config.toml
n_layer = 9
d_model = 256
n_experts = 128
experts_per_token = 4
d_expert = 96
d_shared_expert = 0
activation = "reglu"
moe_layers = [1, 2, 3, 4, 5, 6, 7, 8]
router_score = "sigmoid"
normalize_top_k = true
routed_scale = 1.0
balance_loss = 0.000787
balance_bias = true
router_bias = true
n_groups = 8
groups_per_token = 2
init_std_router = 0.0376
lr_router = 0.000842
vocab_size = 8192
norm = "rmsnorm"
norm_eps = 1e-06
tie_embeddings = false
optimizer = "adam_variant"
lr = 0.00101
beta1 = 0.9
beta2 = 0.95
batch_tokens = [65536, 131072]
seq_len = 1024
train_tokens = 820800000
steps = 8824
dataset = "wikipedia_en"
Below are experts of layer 3 (counted from 0) of a mixture-of-experts language model. Rows are named router (the router's row for the expert), gate (a neuron's input weights, with its number), up (a neuron's input weights, with its number) and show model dimensions 0-255. Each number is 500 + 50 x the weight over its row's rms, rounded and kept within 0 to 999. Numbers have three digits each.
Before each expert's rows: a language model's description of what the expert responds to. This comes from a sample of Wikipedia text that the model never trained on.

# expert 26
The space token between a day or month and a year in dates, like 10 July 1960, and spaces before numbers in table cells.
router:482578437396618530567499510400538556511572495477600468494571536554525562474514392576543539541494533516450427477531499525469469499548443480497520462541524512457498481581580502688491497485599472528455425540483529444512424454523564479553464502479418519450376464472467462492515460578449503530492450478429422477518647587445460536494502576473488474537533505483576507493516468421501496606608502489515535518547495549556551461530529603483474474548588521501458421450605449464468522500469526450477461512536506545532573452425514453542513434522515402583508481385494411493440436522473530549576499505476555490555475532512464482532508533494517516464524456479444451468508499515490526384516475548537491398491394414483494552511506579507481550500447456470548573559471583565574507526459525
gate1:511544506480512566521481497514511533635506513594484623595498495504498442533447531490482429488489521517516431537500501473433549520485545532450445550526478410448502499490507458425494542504466444518500412401502558592533681432402492553446607466404496474574511506503443431424492495471386498519467431495515454540501548445502490439509520499461500470526456347509487430577500485508498504569476502507448451451536456579435576493457429541514421494501393389494500531503532448500491502516423571435536457411632489482481489469468423330501488572485460507500515459503542519493483490371407508436503456523504511483527399459489490535464499442482540431478534474564466653500474513498587505570542480475493551534493509466477491538501502405494459418503504503488452500442508504428560489501499525
up1:534466543501470421518506457500498530522539457535433496663484500496495470441430562491381482501527498541506495509512522490448494561489528482482558602566486472432497488367487463482497542550452507533444475526513590511499514484500477510489553492445502474591542509580450443456482453477382509543492434370520400507492526312509447402512568448467496486527496484550512470493531502526512492581438416523461471499659485540482592460467499520523501515495470401497487529521558430611506496542508548507506501496521455513504408409532510398503470523492523507511518400473513490539429371424515509425615431517502482471492403487548466489503500500438356386475510523498564582507469569466521345511538518502526584490561481478448489476493495519498496496461512473497501516526525496356502565510452505
gate2:520475436536504511439493613550391472474463492497512496481512439607519542501416527484448511519500535496483466482513451487504570487497458479508402531628506492503571419581544432386502492516548477472507488494381513583465557459540520419522501563427475462494564482576460501436494493455541488440511495574523519506510550352504559436470525457507527493452438498525465533496463552570525645480484533516501429463461466504464439458462517540582519506508497454511389509631495505507491499581514528401530429494321554491362487512506477491458559582480422492509445595443537463500565424601499533516492530503390477494503420488525490459484512484426490445503647537467506541552486495582628502557499496483536500483502506469482513510514461446496524475536512436488489507496452485459362476554409507
up2:472476378399547630513430473452431610488491679496438517504478615505537507414499536501549547576512443549500550480472457516559527514500501533477503470594504465436586456583507392510571488538491482472497504506416489545451500492512567434430492657498504511483622406515557502500539438535533527489497500489584472511503517498528506462601451461485493501505502481490391506514494488601423500461512474458582543471512519511505463492513501559481502510501601494545462516545512495548489371495417525490497502453497575500540505535501496460496509579502569483445459484468570566443494630489375453484453499471497496490472411564501510503521535486537520479332494511498491571622511498537596494501441536498512496512540471356475552502543498496439474520499483451521530506524451501597525516501413413
gate3:411510542454468547495542499548500513545549491382491574395491558503644473416474399535496557373499451427482500500502354496501500496563541536517420447494568497500490503509499467621360446524656499599436441508471490487505483510443507488500505486435498500516499462455478496485356493474391501408423424499450517396499498597514522495592504485472507538496503476479542501624500475419458499496518498501543523588534540553500517500500485503493523553597503459497516461483503496512445501530487561502497381503500513528581553495495577508509416486442637439495502505436516482449499400550497501500552451508498501474508500406448433464462499500405455444522483582488450492532417500531578499425567537537493500512417423501431436513618577501436430502507474514487510515524499544443536498474496500
up3:481448538400440514525578499509489544508518423466500551464499564517673446406428473501497549530491367498498504499398414504488502470500597456516492509483545529478510527527497433648487484516596511504391471509473500513372523590466504483499504500394540516583456426418504499476431536548491505389499486500510499478505538602496506515574544468426505541515453488497540495573499497459432502499489507459579603569584568604507410501492504550504547503532499443457453455513502482528469460532406529469533360527507514495653531500441506464496488488469498512473500492448501500498500503500539500511615436495526497454427502488486457470498585483441477399511466626500512499499426466504592396476489568486494475544500438495405464466548548545393385501485458593592499500503560501541524500499493521
gate4:444510503404512548493552529515521500530470514509583396510453497452577500499527491569324530499499536545497507500588528498366456499503411540417383453506446501500328457539464576464525513514565503530471526506498499510477465581492508504514501495507479491487504488489489506487499427352359512389516499496509498471520450572501389415505463518500489470389564501502533540536499512495489563295470520534480603549518513498504508481464552500492526617459555439465481519525574609506489543506611591479499504526551496471548530429514498495501510552473555545529531506439508386497480551522558491489441492495552485531489504479492497505502457501501612406477542494488495503431502457495592502582519487513582468511497497485437514524502501450492504534533488378470523507581468511408503481653432479
up4:492607603500404495502551499494470518602561631499625426615489470496583435499483495585416500572504515483502416547520495499379493500526515528495491485502494456497410617524500497418470561512448512507513425495499537552566492490395448494472501441499501494564498419500425503498463498475463499498463480500434500496530519497498492486524425564517482519503512446566496518459475545477468493446404554516367484497487435515495621499475599522471591509498528414518484465439584455509498584527482511502496496490503500593497481533455489510494508455491503516608554404368464448501480494496521517530499417501499352480602504514485498520502489496437503454356492484517471508411493388500510533453545445514500450399498500492521433375499591444457503487678480469536481508505508584456516532529495497
gate5:498626536502494486539533510565504502503531576482535490386509508493498407522519451564499555529496478441501498654467491517482497497558468547446371403503352507498514500503453533500538515506503479577550506552506503547639518442501474499496547476523418499522477503452415548544451476378500487498421504482433501499597509500502490499507377509500607479358497456519490538499521413512443580500497425505494422524471648459492491494497485535568462583505499586509514498557529512600542566500494511513502503474542486647508500495490453495538500559378419516573593482384408552521588499492468371503494496543553502500556539412510495505515498534511506436524498488503420509528489515484578560477499489397537500502475486491478593502501614531506483504457556508566554549568414508478471472579467507
up5:468544508480487513551539314493568504526503550528588442494537521506546407503501404532425505580499488482516491526439501506487484500501427528486460508457381507500508519652374520487637508552499554502584491500514507520589502501501412500509514501427440518502496400385503549510500488453475474474465444443483503519538527573502384545537411518506496492466505473498507555528491446489477518510488504500496501507489517488533494482576417502509456632503483472505482491496509548521410514533499497500495537509502455519528534521370380466524420466495492504483779566372434500516500471642437485496501489503583512501518567463502498502507501515504513481550502507506500502491566506500565502466554433462573500503415482435404501501499652506500510530495518563527544558498457471499518554554498427
gate6:580476434473495588536479547500541597506559446481431432497512497582504500459596511500458494499493464513428494503621517501509620504506462605448586459500558493479487261562500557487510540581554507501475519493500504508398500457591534507509470501433481512482505383531505493456510488456527521508538460515496415549518571544483514425496500537551537503508560502474495522500491471563496550504499581490506504360465497499515493549502555498470541497497522484499436448504553455496513534455523527509489502521450611495564505531579497488493503560439426496374467544436521562460407592518500462507480546456516516346467510451528712561513532497511588482540551503430475516522541520564500493579475456467512396568583499468504499566502439501613509532528415457610466492480544494494513489500492424
up6:501507473501569450570522452495502377500484432500507501473508500521503556499517537501525509498498460543462536448451538652499501499481512465529593586495527522500579516507517503500471655550512513439621508481510515479559483500496590418499555506624511569498494503560525485501486474567505555506499516496525474508443494546497630502297499479515501500431494511566512583491495572538500419541466508484444544535519425511496544523526424653462491443397576506514499490606475499498495484434509459510596519493507498482500498415503567450478525440488502491499497460427530501331513549478611519571649504500531410561418499490524471519548496499499421459509436577526496501524495480579468415418558521535405596520502492521493502525557461502496395575562446553542502517505540575508560496479415500
gate7:503496532544533480433500503508520486503625495545507545454360524514521462549490501487405570486525577473543500500473537568543507588429612488476499419469509541495520484558498483533579514382488486498473483507505420673497509540469427410498520510464515501565451503501491474542421497552531425463511461511572518493458465495451495555503482479480400610462611502402495557490474519489559582442526500507519471489488484477490435479499538568465551439571507588510525503530510426481431456508389525427466520456499482467454512506464506518540500502522472570500496525630577476402507724523493551504501531478516511462533584497516507478515554537497496482548498378501522493512602532500599496497459539488449535419511594563422468605531539449423498504455568537421589410497466528498606512521467507
up7:487508500497498461503583485496483433421504503392530460495558527486448514419520502496450504510496585520504515502611469700506491536475531489513412478572584488511577412495515474554511495529535405391515438513467595502450572498576410498411442499543505463548595501423577525538490542474564503608502470429430482505493455453532506485539665458473540501529377475521469526501496591510495488457494406503553573497492509492462559542614495460487549492553525507470492502455470500491547502500482495535523495509489564505415523678458552477493485425501563486525507449455566426485556506508519572528505591480498498430527438532497489496545474396476445514551494519506488503519382503482628468512573603500498514576574454458483509514473499543506547517429485441485489450499501497525499475491578660
gate8:520478465409537575538488519439445536459500530496448538498522487375573506514635500499561501342499413500501460507506417444548514485516501463489546511531498505501460476589559521578447500485513525502472500499505509500478438523460513627465510501501604518523524459501566603540484494641501504362508503515495467404517558549417419621508516557459556501508484579515563380533505464437493473539341500413502532525500491516511487497502501497506455507487527414520512455492512501506439524497532317524453505575522453586500531549489502482501479437524561432499481576497539500394365492464499468498579522432488504445500446493461502531446427471502480513395500533514501507483427504510447526496486507520541452497530437426561464486510488511506583614634499542461578492523504438493611484438527455
up8:534507494498520543527498536500551508500505441471494626479546522539411624439482503500509549493495494499458395502523466503609503482484500505458504492492518526531498569555502536500430482542532454498500504501510536504506476487508481555501486480387507518513533432491481517495449480603525388494530508501480483600496562512521502575552444526501506440643440532527509503531475542487503562410367439502498512506484497506500493487550446442493498497664483492503510422460499538498460528456519357507338476618493499522464500526467502496457502495484499408410476566559515501441484426501507526494635500493500603493593493472501531485503417499452547474518491480579333533589501395459497499508497532507408501504500487350386500467495447508552465526502499499357497502531502537506686550504561518

# expert 46
Spaces, dashes and cells in football career tables and infobox lines, such as Pld, GF, DF, Liga, 2016–17, and leading list hyphens.
router:471615428479535572581531492440507442606475479521600458490476560483485569488535487682534479510505440502424505444484453518499539443505481402556462530428503540478427496546468443633541533500612479459468574394512490446532526556453502457565526499550430500433425509507510527483519484601497513536486526514544505426512513552351417543415493527538490433552625486405622461518537516404454484529511497508474480480526440483471522521515527550457429498515516523548497468482557447520477499411457563516520504506502532533505611566453529437516552431562505534493496488422444463481502544513518536526552537574585580452523506575500483517496482492447501568430612521502464502411545495557469482420510470437415473411533471417577506486539480517490481473577433466460481535551557523506583485580511421
gate0:497578500433525604533500534441499499544476499477451576471482499443434488500465472541533505411488459472496462481495501513415497433612494546531493528499541567563501501497573649497521506498547463565468534552503432399504484419551596519472461613546505472461500446601489473466540473498499539483499500501536623618552441498463579589507529514495503502534584501487500490501493501509521514460484669501410559506449514500376530491502513495500396504511602496549517405430594493513531596501474506509504392398435498499617562455464522538519504500577501533483518451453505476483523506418564536500601500502434461501494508498442510477504498464503583478494499555500561572469452456513498511500465514501332498492520503508533501312541491544485501504507439496526662487498502498501467371485503477
up0:457506523512499479499407480495504518495488498479518497462439444500506328493498429469530544441449624520475478499380476503614536490453510518560508501482523511498466538519497579611495482505501599486460457500520448475479456478555465445468494521409467392499518453489612477512439469583481577499483501535501428446380498499518495517487617470519542473509602488437450430513515516672630498489579587453550468500493436499593477473500567503499532492472488495494500526482622473507443519510463458501577532459467499504480505524556507515508576503552519504544502498573477498483395502438539509519504461475400343535481491642574556470500495481609477450432459536577573553412588527444540506388480406504493569516483458522505527497544522550507489544541500520532492459416513503536551500444402513
gate1:493513562405503477603509539509514495523478518375524577544578461454497489582498435536543547501483524485455458563490444426500498504476539486547454538414501515456509539530523455519487436629471563567443534594493566572498523541536530462493383632548538506388510480460642480484507496485512480553524545484526506538502509502535458542527491515412499500585573503498483593588500547499465494495530495425552433504514462473502499644496448586618438506534502387547555466502613459474515620499447539439500519471523614550472560493494473439505484501510522468511582489450497482416460501530424441601538475502493534552558551440509478497548505476490474386542546496491476433500477489472452602369525450597494531441447410459582473499499547581524471522546500514512430577450500562579489503496499461
up1:501495490441555517526504544527501524497519492470511587536630424500502484553502470515618551499502371491460348520493483461448561503486500526512522517460496476505502443544476564518564448450474500651533611520528502459525506536508457436464430560493605455498510474527533488484523387460427505501498447504500434443503452482543447519587494505569509510354641400331499489549496526499499481494562544476515482500492500503524500530463472535575286552514482361496505507335507499456500560502487500409531497469380589505497531508483488365519499549496511447449611496499500482432513460610489499471516492510495503523549501495526498498501471502472501384502606516504529485445499619504505514456505481500493527500517504479499513525558487445502488528463603479501510504505499544540487436484498492
gate2:436493507515504489530499529638508500575358495543543551475473456512476470495345534518540446509501454506505501533489495455584513501503492447572417497466500526430462508517562539573491564513507422505680398523499498456477510491476595519511497489555513500535527534554502509407500500494514518463499538522610502480491486500499540489400499552584540545591465451631496664450412636522503505433501369473469493436501501504333466529498497509496501488496451489486516501425596508506501371489486496503468587447558504444500524433500516499506529520524568510500549473482487525498493461388424495526477500505422501565490463539493509500453439500485470532538496502487471630470500516481479512495502505416501506537502505553512456390489500550563398569509528576467451498555503477509426590535352479
up2:502512563499452490508476419514508484497489464419445500499549522547516424467530519485502543513501514554525430515501504466494505491497503451446574499509398516425575482501448491481474452503545415509500678482476507506497488494573491528529486421503504486490501494579500509495475599477494507632500496529494520651404519499476428422529501489527473547481545458490462327520574497452500439527493583485542492508554463502568566495460540544543447570500500489549502491561476500516499547468579479456547484474503500504486458499494412509509341479499504529463435492601536564503360489498596505497641488503460461391498531407482364507497559564561513477562496487535527508517476502519501466432500590597544559501389489513547447519605541488396474498487487444544521506369499590523467427430621446
gate3:510453551494434492515548450472498514478611502445490567506526499484578502500502464500477464514478393539557529442499534519467602432523542544476523531508489494495463495492482542485565508430477424505501516497578505480612554536477468508534528432510537566494405498524444448528521613494495509480479494432493523505503586516481546516488507508454559524444482481565552468479505506373468486499431480501575522493515502493390522507395341519419405538502463438375522469490402585526546560504499456500448495520382447529403532536495449476505491538504485500658487586489514588540505518463471497458489500509512413500586580497486531484499507668453513505503523510558336386468595490503505495497495518500530497447515541544494399467538515391380532503520515532480553601500540539485542530567495634
up3:495517508502548566543495504511502516462472512501450559564562414505487496494517520514524518509555397501500532499530549499497492539505500543451420546456471501522456491474562269499548475411470424486458524394406419478568469508493626569480368499566524533498502425493483476414490541450593556580519462535382584555459499493446491515484520568514412489488494497436504611493489498458513528489455489490450444500502445415489504490488576546498500492493483502574527459483534500452571505432503557501506420565535540502511503430478435522350521503546457501503464472420497484500558552464467467519487590503534495496526441538474540494458308440475505488533495500485503528643506583413482581539499443458546504481530500499529504564513494412617543651491502470509483500469503547547475381549493507
gate4:462497495476581512512420557492543543535518480487473455440467444473501493504518432471495611539388479468506573441561558535506560503476515481522472503502609519460488405508564569473503468446555568509390478495517521507517501487449456420498500480504498531472489566490503498576544495533480496433493512493498385471525500516443486401531512574492503497495543509469590466502518538497498493506469572491439438442470487505499496502424496501492475520497610462505500516505498534482545591503529465464426515520506516455356500504506491469498518576501455486494508575521618500511502439613544500600434541501497499498487676692520450424449529515466517476462552523568526413503532516477499498634432581513571461461431497376473504697595532493519608599467510538389521440521497476442514474424482487
up4:569499500494588501484421516489518509472473477449487495498404325507445484529517474495496534595398427490492532497499509524546606506447450558507417500483542587492507364409512515436537500411491560539420486505591628593473465520507540415549471465512587616497499550459554490506506501510457507422478504487492495465484480499416473492451534517485506537524502462514527523500558559493503489521507539535501457399447468501505481506500509525575436493456542440500426538512461596503478591436565493492478507551500537443506499495507496513455485528485452494435422526528512538553526402651594546549510542493435500420472599637539408351480526501490517490468487527518609484504576501426487499541431539546499442491481497434500501582497466439520551639494499501396438506547506414509502460436522416
gate5:514501314440505561529486499479490501411495510588458487512449551500597499495528424516502428525500542569395520335512553495530571509495496437455463499453517366520498494508495492466455518569585484513497536485432455523502517496495504504500590463474394499470505541405509561492488453506513502481412455469505485469533463528453472459586500474506479396479508496496597506509515415449591568490493501505452500535432500511501577481497503526454485536549511497350431496575504484249427500502527503471502429432506513496392479528521496448453500480510500515420490470462503402499505539440489502500442512474505522491571568413548500476480497522495494549526519524386505498554530462522584526528561467410566481419506569404533538535453489478588507508593526517596470538447447504520500501525628527
up5:459518609541495493479415574550502528521516492532591452466491486445468496501444476500496488452448417455593466519498482459420496522582499626654533496638501596565486501493503576433511463479359499570590378462581464494501493504489501496479488500496566440490503483510456480574497477494386502482423403494499508500541512470500474544448491498501460542500450507576495425492500580501525471486504565500561481509494574466492500511398368457516446500449502499500531512474410544577508474513635505504576552534494483624543445484364498526510566529477562500640555532519542519503494544481494490499515446532493556598494506499411500501542516506530509507383527476594499509499507484536429500466452469495428501506420498571416500429666517505480484499477487454493636480541507524497491494457458498
gate6:466576481383594596491437509501425505538534497548515434500535407557602469351483498630514487494500462486499615472551430483439572512515452500607446500501581501609478470552519520577529501557629501502495521499535500500502564500470502500499484602559557546450507497423410351499487518463348545500497492506547489468580541495484491486479502520411437360504490593454500501513499500502500530544551458506477574546594501620518503512486571565557488487512542516482488463493552489471535523553439514389516428514447586418509563431496506500591449514516639500592561487500504498432465425437548519517548496504495509544628475532466443494501488512458504492415490496543502497513496551502501427474561456431504570468509500487481466550511505398470476448513412532510500571535499509489501503500496515
up6:454476504415491503512500525399439499540421496538513390523534469503560448427489508530511442499544490499530636497527403492425528549505395456594497526451593532498478478563548466587556498519572522492432500496470499503468510545423500500513473552670521537418481556463498382461485508492406517493534498569578520441519517511442498495378475470424473456500579500423546500522583559554553501553538453486498545551552447630533483483507552552524480494472615495536528500500592489496492499589437522483524500506494575426535524444513487480592436500568628548505573408493441573492466445489548501500527424541500534549501460506429443539503485538468429512498416550546492451445557527515448385412578441493443589469500504502507462513538454431460497464572393499500510584501588508481457552533499445
gate7:500562502381503525477502565501501497555367509526469595389473485460486504494481513499514528502427503563512506499503591505563436456516498499465511490563454563465538480582568536493512516436526541501478457538514489442515597378618585507512522527556591438274507577612436485569511485498500602457461497430503528460484480503574510515341475576436580506543512496567479526438503495452475500450452608519480580532495530498436383497483501545501500501506612574558680463606467544548512499537467445509497561491419490527533526455482482508625466538517507489560496487474518499504500460339514548498539486518452527514463458495432518504499498500486615468523481517510413503506490501513479492497501508540467410502496460466551470473507506515528507513509522478532577477524461437450478431456488497
up7:534443496499496501502493503557499490539520527452498567482506579495468585474480508505510536428507497465501537458635500501413469482446482489402510457490604492500480510521623501444489363495508510526472476514408565489545502515457578510454506544470506587496481509549498467394489499504472512548500533500511583657517490494573596494484467605490455472517547518498522520377513563442482556379503505585498530565484430516409507485515493447460517432498435501477502386570570536506513394597472493487501461560271532514478498433491507509467496548591440470497511516472609463528488501468477485501600443504496471515505497592476500409479485505497500435472545530544528617476499356429452546532498500536561616521495511500491450437509566508494569506392456520496485506578535511462447484499539576

# expert 23
Spaces and plus/minus signs before digits in table cells like race gaps "+0.657" and "−1.5", plus sentence-initial In, Many, Some.
router:523551447400630574662491569451519539535494534464512474504543497498491544476534446621589501446448494467405482437543500508448536466508519417524488458357560488526503407540537533607516520515584427477457529468496520422523453501455559488521519540580458485515583426442444489471545472619518450564438480552433477478474587580468433492477493649447422450603485531398520553527499497447453486535555466441467523494491490481419534531512507474501487428554513570449396435513572516514475522473537479445451471513515537492504591463499497438497512416527523436513463473440565455384422493494484541549490508448508548495539535496547564481481555536516510518471545431515467472549504521582477483435583435569475500453490453372436493562512516500526507543573396473478499512523533471495585436439481508
gate1:483456498464532537498459500484493454498616492453538469537501424515499515414495427500362521379465485515470546509486468501463471498421485498441501498662558498501495471660422517488576500559505342570492526499493503431542493476515518551423511449400388378518519373511490493492514515494503500492487562460507449402544504502481445491515493618503496448485425502507501456500458507525436497465446509485495493501577544451502497493535507450500506560546436403445506373515620646497449477489504506489497521506571497504405565498487586511501483506555499497569518498420510499489602415444497512530501499482480486506591499481444570470414437473563521412524634498399452486507482505380636512531506474482532447494497454495560510513451534527500519459449588500465533504506466533501468522509446450
up1:514544498501492500501395410606461497516357471534485510429559549514535496517496639502568516556532562499575389528555559472518480555525546526544499463502475495541525496380593454428481551532479572481517454477487526513404499477468489495533495511497685481498511485500511433461482480500475489499487424499497574630482471469537501406376500421505500503584529468548420591482492499464519502504529525528470585482507410544463501507498502507495533492437573504501531576499447322488488464501412545517479493468521472491595378465493461532509503504452501508490504496574423622586370620485499465412495512531504523596471517509487499501559500513441489606525450403522546544504497505590438512522469517459493511500483507474495498498508507473508471510515411449507371467455552402485478500494572547
gate2:508500449449532498515468502481473510517556499464509444500469601470478576522499526485517441555533514549541511284404484544429572482497449554509487546509432476562571502523467503469602485507591494457513566519500528659496494360540524609523513583607496522491495573384484528530600407486545493531508500640522511438517467535495495458406423400489504376517466535499407432572521410528546503443469423484470586500441530458485383496553515487497508493599497466476461507557613469463446500472413494491477452502501477499460534506599500604486519474570471526501453493494582580409473512511503519503448515581493501507530499508501500486589568477522499524586472511449454502525462557565501510510508479530516504511501526491509505382583494561492469481505381425509534505502536482507511500495520434
up2:501489468488530505528470543495421523509546504492523476470451469444548500500385454514470501637522495494433501328439512547435644506475501409553538692492497433501511543507509473547517582447564500463487478471456498653493537504550513615512510561408461578411492490471498474506493499499515503529486443532534542417468523486362508509481423449524499486519531498438499452501479433507500582531520398487450510558405488520499450499499501579483558443437573576505443506544580424524489499546486504542481468475500575420499497534479498554555479441502461526495429472506525496484433500496493557496517441503496444432499492516473437500504549482473496501457448485510495454482533487546501524466718504411489438439571493539447453465500489524575496495506427440445503493460440377604431545563430559
gate3:445534531457468535534601556463572516600503504499469495626515499468527506519522458500606424494504537508501509594506514485495517501500480498500570495438432511462407486604510514630454337486497548509418488500499488501512504477475423481504528404522500466477544496504476640526434498549444498470520479428509524563591444549543388495482407478456599501398515496459612530528528427502515503479503485487497525510458492406570464384500568420621474495432528508633488484616541563485487510514489589485504498513497511487501528548501523468502525510559542521470505576507500483402514507500465553501452555477518499405507393538517531507543493494494485478501502470501463544384518489501461434496490534526459459308500467440504485610460614496418486634534478469500502499501499503442503500562499422
up3:491500529359535495517533543374624594523470510491470495586575532475470501541533482499567457512453659501556531506495580501512496472499445471503575510479411506500484525559498509645504354501527518480426505516419501514509440493499464419498460485598426489478639501498494547531460499536500494498535499411508506478572493506546494482470457403475478453459484502461594594518518442513507511447587464500497500494458468455539361450574500421636479477452496494571424504515504567556489492508490641468464504528520524477500495519477495463430552479577558533502503566446500479496531505515448577481419535491529545460505455526565499457535511481476427443520496436451469602419501563500468460490555455618455520354479475412541499554479634529458463531522557500487520545475520517419513474499476451
gate4:507501505478540508528473502482490717513557514484611494465501462506496514493521462499552526515488492519455549493479424513599479514511454500491484496376515467501531376572495513568480508500488430495615501501470488489596457508497499462481495514575490640598495481501483488567617542438514560657500473563505514506420606536497572635564561495572484485466403515384473497562502591501505508517540438497543504497391526518500499512561493525467466315483497479428485466495470498508561591500503485484435477520463531501489563496464491633523512492533492533507439576518538416449501478595506526490485516531502550510491539496500500488473589502510582458501475475609504485551496518475518611492505447502389572564471537492506541593512481550596444439505526522457501472437499568529545518501509426
up4:495490503525522426546429482499517447550528421605454495493523502502551511508542626514513334512497534555532609506455499441568536497411551350591511524451472499471497399490471473590502490415502608503310497489464531513337529527399500619498498457513500505505466514489456502475464499633441471508499432532478497552499459498495513500591473476458500531428484598617643418502582548491618493527575506498508447533494483475558498435506498501589587510415525590501510488472564509505497493623568531503497479548514482416438469500504505467443502519430511485505576462524508563408426503504522508538537496480564507508500503480514444500493499499499501485491509500508499476418442561555504510470539499500511576422484467520508458504506505452409546508492506546451500487434541493405499557542540508
gate5:430581471500495428523410501500483469599442501500584571462564493518530500486422468525501492464500486502501501512407504434502560496499526514488505545460458501262497510491516574534452482349544562551496494543445469500509500443491534500510491516531526518575496435525521500430504467504502523471497513497537459463482475481446636516448562661662496504525680503458579508514490556508499510539491528499516600500538524456496574500505495502500509500453522509534552460429437498451424502409475375507490511519449505504516507437588597482557498375542574525452515468501480470454501431528507503501552489498476501520446502504464530561596503494445568501534412628591503537414500418520511544485662505500402482505533495505537520562567500488433494499439494506592500488512501504502496568483524507
up5:578514467497599490497442513501442406479529527471500488498579384527501506509410491501490539487499530490514511444477553511528501414464590480427463550427499492501459443493548456499391573482544628545451603591514582455517539503490535468522499553542532567485460430436499440501495506535500626417503372505513535462494502511469565567403508505534487379539514604487526550509466530517501514596431471501481610486499605473484504498505447477649531615542467512499503522490500427454605464543501437491454515508476499512565498381549528459449541495532552475512485529508473462469508439483622526515580412499517506510495564500493493526479500499451462444554441570515551492556431436446480500487520460558481427498469423493499509501533484587413499506446465698603564489527496485527543464505525581
gate6:474558501498508502542569501562292469495500568458493490498464583496551499440496529502465423514529520566501502435530416467416485574479473437501495499469567507489521484595583464531494500472524459444556506463429482687443511377512499528399488564499494519562500508507543505490369480508499502500492454640600503520578479398486577476467481473510498541406553501569505489501481508504476449424590444505543504445530532518419515498502519493414495491445552561488530492600462502567526510545510430553510514446495521463562487440560504528567538469516501475505581521505612500502489389495506501517502464500372461478494459383503496501498515468656481499427482569553421497488458543527561437456636472419494509478508554603495456537530511477460501484473502372502499421497500501497478520498483549
up6:490548523427525489643507474488405616448491634461533432515375511476501494347529485541414502585506545487515507461510507515479530509481479435455508542458547508465498497585483493538508526526507507511491497488443496624410479443497510466486427569533461514603463504603499488514531487496480536564556585539569493469616509444498508427530477424501460498460507594513482506535428446565451384362507390508499497491528493605504479432499587514446499453523489563391477509554530530601523498480458476557400508490499419500575532503594494522577605514481521503512519499504565494521485525488561569505501492537423529507497475451573526464528573470567497518447395553526467473501470479524499486458497396542538529447546501466394483524501546428471494487480465425595493485396542559506604508555466507
gate7:524586517495509517487488495613528524546475571448505585364542503578615444490542484515507585504518525500429535496413495491433495500568573497490482488491516477507516504478456477498513446500508530506489449535551417563564459485505496524513503529509601408538486480513346477425508416519443404483559503540506498531527448457493504456577518461497512514473470464453492494593495501458601481582503557535482477516504497459500672530430496554592450446594491478467578501505567513416434533418516511492441504533497549492509531549439563533549447564500503505452584549503495521538463508516469554494480582472412540447517537522448518511501475688412500473477523511392496472506501516490496481536427501507488509318483518609517471548521544541509493517496541579481500444435503459502539485620621368
up7:542478499487541491501430473575503532487588573475448495456510370544539386552508512505480471493503580506500527576520492483500407514493526521347385489489502446449501547472453462434432496503485578514505427572563467556560460464510510508456543505557504526530475507515578467449538468468433391411529424556537495535385469413466502369616474497412510483474489577447511532565547479508572564540541577490531539509517499481507529536500531506594560545554512496503532591437618548441452582434501667502481487532519528471505493533541516458542489512454502419462537499476588578496502489529476507448417499493500551493472539525508507532519496565547496473419534513464498501585464500396540519561530474648546627433548496435555505516567507420614508496496527575506464468431518495428476476508502534
gate8:489500473558479513549455411509591443540481499573525542509332518414524538512509514501531570501471450534422521501458495538540506549506489516534526443469629501500572499501385464500498478486507498480633504578533504457498530510449539500455536501510443511500503533501524545513498461402384498538530485496519374482495330455522557473544568493491514486478478499401396482483539568526478422388597552462526575555498632515443592535501469483509509405491522534369500493581520567483478513369486513508494555509501481511478507493487499598501512532449605546532499530538505550583499516502481518433461567432504485482491499499514558522500494437517537569363426500486410489466484581489504497510635474415479529604489539450498516509491550405523446433473482537500491523520532615449502545501439465
up8:600499535568462526478453562515493501510557512562564528502439597496514377516518499503421398499524461443497499489480472538525549503484519420519466411502552459496450503451411504587421578514519484531497502458499458541457488497497536456538634516537495458485481603648476572439521521508469631498501478558502536565470518500446513501494381490491517463492492449533487415493532493441483395501437492557457484507460511503442488346517479488512534461396493507458487468511510500533493531472466438522476540553494399504494554456559366521444573509396537508557484465428493500426491618468480490574503506576627582461438483577448509486586646480504493497525511491500375447509491455424507403485580494523498528566491521426513479449452477539435504467480512571496502468510650489537469503507447500